config = dict(
    normalize_top_k=False,
    balance_loss=0.0105,
    lr_router=0.00183,
    head_dim=128,
    rope_theta=10000.0,
    qk_norm=False,
    tie_word_embeddings=False,
    parallel_block=True,
    init_std_o=0.0,
    optimizer='soap_variant',
    learning_rate=0.00308,
    beta1=0.95,
    lr_head=0.00622,
    max_seq_len=512,
    doc_mask=True,
)
Below are experts of layer 4 (counted from 0) of a mixture-of-experts language model. Rows are named router (the router's row for the expert), up (a neuron's input weights, with its number), down (a neuron's output weights, with its number) and show model dimensions 0-255. Each number is 500 + 25 x the weight over its row's rms, rounded and kept within 0 to 999. Numbers have three digits each.
Before each expert's rows: a language model's description of what the expert responds to. This comes from a sample of Wikipedia text that the model never trained on.

# expert 1
What it handles: Place and team names. Words and word endings in proper names of places, teams and institutions, such as United States, Kansas City Royals, University.
router:509517493527449549534488517500548522450498487534531478497491490458470486461511502487476512516517509476452498505522475489467528471472475500454521474471486503535554482488506503526460504469527477512476492428492482498510516512518482481506500518481519521514457548515520513535517519481510489474505489512494481470510452491516476509520497496441487465550509443480506529525483498505523468523505496486557504496495469454478486480461474495500515474523524504489498515526506520462478505508452533509508525494530490522487464569524508493473503477498528499473471490478503475510514525519545542459514486515496520470484538535464492504486503465498528503503506524528468506532518533498555508427520510510508484525472512499470527517518560498504514494494468516512502517491464479535461524494522531
up6:506496482469510544514506534502465514519558463515501476498530509516485493461489484487501503497507506502509514521528514486514509476545514532536506504526480442491483506487515487473450513476548528518449466530498515474470509544456525473533469515487521566489502495477507475463567452506496498497471508528507525489513504503480529471473526492522497500465483507531501504539474482541490537474473511530501519491520446497465511441532512493482494491509526487478461531480470462460547496484487512527485512458492517536474489486480478528513516515481511513486507497535504503518460507503503520482532485462490498490513434482500508491481457494470501520512495459517480551551505575483482484519527470512507490470543493525502479504480462515486469503481543512525484514545494488497517471497493547
down6:547532512486482552468489489468513508478473493472502465488514497516480493483494513512489550499551484510517510467472469456527458534536541449469547526494535501474491505534492495514476479451531469535525465513480523531519500504495510491550480503522510496511488545517491572527453466484492498472478471476561516503516497502496515470524520494490520490520491481468539539508466494474479484474503496500522496505488452487499505521489483517516462473563454482474495512542536493475500503482526504510528505520488508503480552507523473510484540470520488546498499532512536496514512447539529472455459514512480487494467435467513498477512511516515474498501509513518496487485462476476476533473518500483522451547531481482510492480495505498488484499495506471516503538475514522460521502531503527
up7:503519529502443500496523505498530519491459486553544518467527489487516490461476488529461526524486500493556497514543540512487507503564510478523538505550468471469532493451494499490529500509467486512497529460475490503526481498488521538537453465513442516485507528505451517527501536490551511498482529498522508522474500516493463523488502538494471523522486505487520499460494514473443468492524501469499487503476496505495479522493498495476485487504503518552494511525508487488542512501508483491546533495519503476509512500543492501527522467528456480510498468534515493426498574499513565499482516491524490504497492476480471504526507449496521465517496483511472509494522495481512445532548490504470530530495492499507494500499546479490516514513453475485532485522476513475519460522477495
down7:455501471470497499487494501456462515481491537519520459501497540499497490468537493467502463522528491596475502521476496522503508469503495481518519493468542450486515531491524519464493524532510511481550517486482499535500519482486510522517480490538513530490494521481541480513521503520479492525511544485453505487505533470550505477467541447510500466469474449516475493527519476509541479487449527521493479512512498482528471468538489560515508486509429514483533452472460529490513511482573483464483491497523501525473493507504519487469549517524538498532482496494502487512544520519470535544497514513515523511479506514517507459492499505483532517496460474467514488495495505498501542507450469483500517495486501507480511463500461482510520474536494497518491536483489497506495495526523499
up8:512512534485483486533520509518467522524505509498540520494465471462521493482513477508483468490487479464538495490464470464550428507499471488516489476522520465517514532526497513509488503476512462446517493526485510488439494503474475492506486522488546512478488509459526540462454498523473488502550514513471511485485494515499510492504540495474530527516524527519498502517500520525528541535518470473540488526506568448508577507507515542473461500425478477504516493503508523479495469511511486480481480505527515538501485499501439529483484508504461498511484518505514505511471501501483491487495517514499487519487484533475501475560504493493490529537461489529514480465499499503494551504489514470533544499532517477528494515474466479464495478505477514472537548492500464517531528450494524
down8:484513475525489545506518494528520543454509492505502451506539474536483505479481492541510533499512496500508517507488502520468502466505507515502516532488493499556517472459535559498534483458505504501497510462530480528547484503502525482494516507493486500511498478520527527519484484539510486536502523513535487486499505534479517519486527441460463516529512478451499526544502557497502494476503481515494484482504484491479485460481468510477496476491550468508563525477538507455464487523484577491486564492517458488489493490509480480504498481532532515474476512502486492503502520499536464462484444506512494493481466568501538522462538508533451499496487547498505465508500466507482521481521479512467469483469470504505473450491502532482478505483505530500483464483478488504519528512523534
up9:533541491466466443522446475465468483532483496512478479463488497491489508531512453461478467509510490503501463518483500490494510474529477500498494537519514512551515467472511469483507520511519525503494502499527526524543503520511449501447501481499526474502481474539506435511529526533508514530533512462530513491537493455513493469513505521511510567520506495519515505493547524453487492495440502471536504497490474495446465509533520498508513492466507506488547496455458480513524523510541508503519514541490521500464543506482516478511544500517528490492508470486499504523472484455546501507487528512446511464493502495510540526514549466516452530489479518491487502466537514476519523464530520532526506462509476488510522489515469470518524495472483504509517489496472531503533526492537504
down9:489543515503507557497478520477517515513536458504517522507510497510528476517490506542511532520445474516523461552500516507496496542467514470495507468472497516470524488515487504481465477495429489505531492495481466526494475501525494492481504524502485511472516466518491499514509453485444473487494536519521495516529507540498492513492522511528510527454487467472518554475454513491500497499543517528475478500548533455509515502511482472509509513470465503494514510489501497479463540512515522500458504465498540524474456523453506533498496500470505463530536516524496490464484552506505468459547519527499515488487468515520487495508480483489508514479504490523452451491534487536536526513516513488525483510521518515502440478488531495518505482532563479509475485469476556469439504491463495
up10:478502513494505501520461471431514463517517527532518500494514462517479508493475528504555538484498485517489479474488490497513497523469511516471485479504544566490471551516554546480491476459490520534473453523509469509500490493507535495500505459487524489518501474527487524491455471521522503493487490482536494480525487523516527508518499530511531528481504493506482478557547527464500497523525477528493448467511541487465458493535540473461513518502502494462506544458560506483464509517475487558510460524503489524527493483497532511542492496502467495495481485474483482523513454480497480522498565549471504501494480485493512470472525515511506509483485446492495545544536519498486480491506523466536497497516474518520465477476488504500527495517483500520503460509493510541516462511524522
down10:470488448493544527439521510476507459478502516481532509498531533469481472490468523500494454483505507490470498483493487501515477453529508485513522503518483529452512492480501490486492527548523464509495510524461491449477503503499532545532524541511503562512500533499525505524497473498494514513499502530513504490513486470524502516493547510520498460452478533468576476539554489537498550521521474521468528522483494507524525468505506479501504471516483497502519505525484514477527509469405485502490506525466477484457482529518507490473507539488507515465490452521471517500491488495472514496481511454509504500513452505495485461538501537513490502513531486520504461487514507490502506556528490550527454485496477514510522481511500505448479513455503503513520478457485462479511513479503486
up11:547470475524488504529502511523501495537524495486502559519540493483510510484491483534498446542521470557500528488491476516505514464489481502482441516454523508492514516551492527512505505500509469550534522542503503517505473511541502484533499509505514525503479503475447483482484532504494487460477475518507503472474466492475483534443514513493514518516521519488507502485530487475490513503459529520481510493503538496515490461555528514528489458501481525528471477516491531528508461515520491502492463464464515496467471504451503510457467515515483519455498462454532491506500491548492504511477487497516537531556474491542476504522486501495502481501475479496528487487473517519506492453528513474472500531449464522532496481491529522452501518458555501509580491507476472505521490485481499
down11:457474552492539499470515465461500520479515471497468484497508552527517508499487542494508501475470507515488495513490523519519514523473540477486522452521498488515496490517501497491519489560488520468491453547521464524496490524500517535493528483541541462497426485451472476500511515481556488473488478511510488512468484505540467528517424515495492510505509476489522506493509513516514502515507505492501445491504518469507458508524467538486550495521537520535495440486517454486523499509514542513504496496523459485508465521528498510497480442496504493483521527507506509500520524451484500502497528482482483499467497471506461510520510486573493446506520501522504561475509500512459547542465469542523519523517463495511474521499498468538463495504485478519501512495504493501487485482522485
up12:513488498501527450499476505468505517479493501533501517488434465473473529552489533505512528486516514533515453504527492553503528493444518494492491519522519494501485492531483462501484465471526471501483471491511466506481529478472537557535527529519534513501549472487513491477484473524522502533501485423444500511501524466495494497495523510494507489509494531509532517524556535510525507471541534532538502510504482511469519492466488509518539488489522467470484482518530507519471464504517471497535463525527496518474483488496500497548470499471484478513473523465505519537464520469505498502474528482469499476532496542543495474497473512486512474486505496516528513558534477461504500499497560526520508532457483508508465497499483527448479501457502490510452539506505505490530506473476476
down12:513506522525496499499529523491476503466507501457490455500541510496528501471502483503502498491533467510501517450467503469497488514501485465511510428508486509479496506453483503538507516484501512483496533488491502479501460525479472446497478519463503503490524533513496552464525529524484525475480478509545551462523490504527511456526489495510504517443483521506485506502480473492492527534463484524497503492494510529502495512536552526500532450525520540507520510510503491523523495523506541484444500484492484522537490525510502514532488486503468531502477485523444516492500465463470458476499542525538548485491527504459478538506503494527490488512482526561497479500500461509499530470459469508483522520532511455503535448440517497478498484541471508513469495477541457506466532550513476
up13:500481529502491508483517516517499547465500465482497464487511515506451524451534516497468481538536527503498550539497464509503509543526454501495521508490468454534468496509488501530497453537514505484531514511453468473463478483508512510451487491524440518481468491494464497484536500500513471523514476466491504468530533520520524485470441539509442482493522501488488481541485489546463519521504538507517523485513490532539504506521497489463514464463515523535508491533521489517475487517480557478465485499498463504514506504523496520530496521498478513517467540513506512491536510472508530489519469501526539460490518554507482518489518489473527511513565494505459507502508523492480526517511501472508493472484468511462497499488498450482523432489533473508513540510531465514534533516502491
down13:509508476495497475491464502502484468543492534501552496482551511492552503513496498514549486472501494518507516555501490478533505460536500450514492516470506528493464479482511505506492483511501506475539492537518503518475518500515545530494532528551539488463541511496511506465488498540454549514479488500479494550475514508486476504507515508502539541508529515509504491494538493475517533426518510506481487545454498556496468490494522481521481496507454501509479512475453530518516484479515449492553484511486464503494482465478499455519501490484457493535554509501501469481469501471510514469452504512492464485467468504453490462480508491458474510484503476522537505474542567477474484524525502527476512510519488485517482562469482481502492523498482508501487522479511516493526514468509496
up14:474511506496452454499466502495497515493543490493530482454486503479543463483492517486511492505508519483505472503481479491543492497499473509504496476498516486500541498491492526520543498453484544505484528505489549514501518521462486537449487463475512483505462496504473490539485491487518502478529507523463532488517492502524497522492489492517523463466487543483521516527476530537493500483480497501513504515519498528512487522511527469491553521518479506500473537509478508509525522543493492559476493531551506517487426514474447540503469536509484481492511542515526506523481482493533502533516457500485514504520524515495515556514497473524467436487476473513472506516462480501500481465472479486469554526500516479506492474488498486499514507515478438480494517520464558481589442476504479
down14:505518505540505552479538515490470510483468470521426499525503498538526540510532487525510504490521501477481531464510525494470507519458495464494498464571505500530526484499484469452517495543496463497500520480453487475530499512491509502515531509495479510538495470501486500491503478504456501480523514494492512564521535515511535472474529473496530476532535471528521475477491491481531479527499456488524525491508484459499463533517519521499511516446520466537504481474486521539436526535465458472482520462496518536491481485530575495501531495481449508478488475479518485485528474545508491529489485510487468480474514532528507467480522521511512527502515502484541453495489492483529528471478525510485463497491491458494503482505479485489524530491505528523521507507501456533485514530523500
up15:507495485567452528492475491514512500490475489510488506528493503429502537524480508501515470517483471483487454468501503495487506487463486505498504518520515505497493486501525518494446533459479458474490485485497506535502505509510487494500500501472519509475509506517528525512474574497482537489494498489491498487468481500477558506516471506492502463533477514509489496458498464490498510465482466475491505534511477500532522523461536500471504507430499484516487516514508488468521504491464522495510520477520521467501472531519482482491520542495493493568484489491448564539501467544523489477505517501462505474484556526493507509487522474489504519541492524475548459548480507498521485537461529465484479497497488540513553480514452543488479546506473547446491489525519512483539502449499519
down15:518494520496505437493544478517516514483486471500491447469491504532496497469503514532485511566545537499474507484500450528530527508527511523532479496514473481508512480490509504533518514474550457478504463490480485453483477494490495483499494542464534504540489525459500529470431436446526473552532502495486488549515454525468491504464504483497486504496504494502554514494492516544532520504474459470506514511531512470475487447459483505513550452519511507453526514477490514460518505536511480515473473504508507494481502509529485518522542488482454499503479458482492528511501502508469491473469494515481477490523472497507543480487491525509529512458501516502442481515509497493486505496513538525499467539490504475489487502500544507503513500488534537467520541523509528502509496481526519
up16:529483539490537479456519483504514451516528489516498479491490509467465518555481468447511568511517512525456537470468463495525503521523527505490496547469470505467519459496463500476464491516491464502499504511462502478466483518503488497495488517532487505505505488484500505499494451518507482490508483475515523480483484467473493498522498456515517512501526523496442522520496536471483493514527505483553470514513519498447511529507484453544467511517509510508542560497513469454477466526513482526519495527497551522503506514509463536486506506506464497555536496527490537519482490501498502518490477499492496495500450490456515480473548484504498464526516502488555508448505548481508515490515506483549544471508485498541479544501497510506454506468537456488533481491481514470482507531511485
down16:486488497502495493498486492528475525501523559468519499482518507471508483499504538468496523497518431493471517480525535496486473502527503494537503474547502502484535474509549504497504537469507511510522524495486444503489464506497510475490503505494491465491501505455512530450524532480503447514546524522509488489478478510494504502470484525508503525463511462514499524473515481523543480535509495510455473527512502513515524484491517505505499490500514524514496500482486557507472490473483563479517481513504475512497508463526533531528532504483553459480479503476524502493505492476470520491539481469508487549518487529497491481492520555529520488478517473536496485542466530480507494529461522504438500482516487544514503485503483448449510445475526573443491485496465556466533487532504533
up17:502477512462500539511478529466515486551495532500491496513470498499505470552530489484519465486510499478510484488502492492515485487515516489464503539500490457509466500485487483526498533532501536531435508490476533469500502462535524494480484454492504516510527504504491476465493505515543527447508546482522476496471537489494511515504505489446471538513516513520489476530491485466495497481485506482514478510456573549477491497505513531501556508497474496503493493538503513474480459430527504534476526541472514478493497511465531523493489514491476499485447501539473477500484479493493507500520479486489520487457524537480495519438513501518546503513549463550530478516506520510475510492510509536509520507491552485530534539515496494479508474488472464510492532521501507441518566492470462
down17:504474529483503537492554496480487522505485477493513463498526491491472482506497511541522487492500527489507458476473524523529506467522483527482551541451490486525464499443495504475484519505506503473519518458491495485530429542445540489517517517499523528488491505494515520529477539471521497502452465527490447532498511464537526501519495501503549488513490470494463497478504516535500458512510538546522498468485502470518549505503502509459496509515481487457499487483522525495522501457487484476509437555498502523457568477533480509522511525513493529490460526463512503468519487470489560496470516527506506491529477507512504519495496501502493429504477528471529509510517495477513528494513523541483493499496482492508486508499507455499498462497472515491495520474515572500488511471507548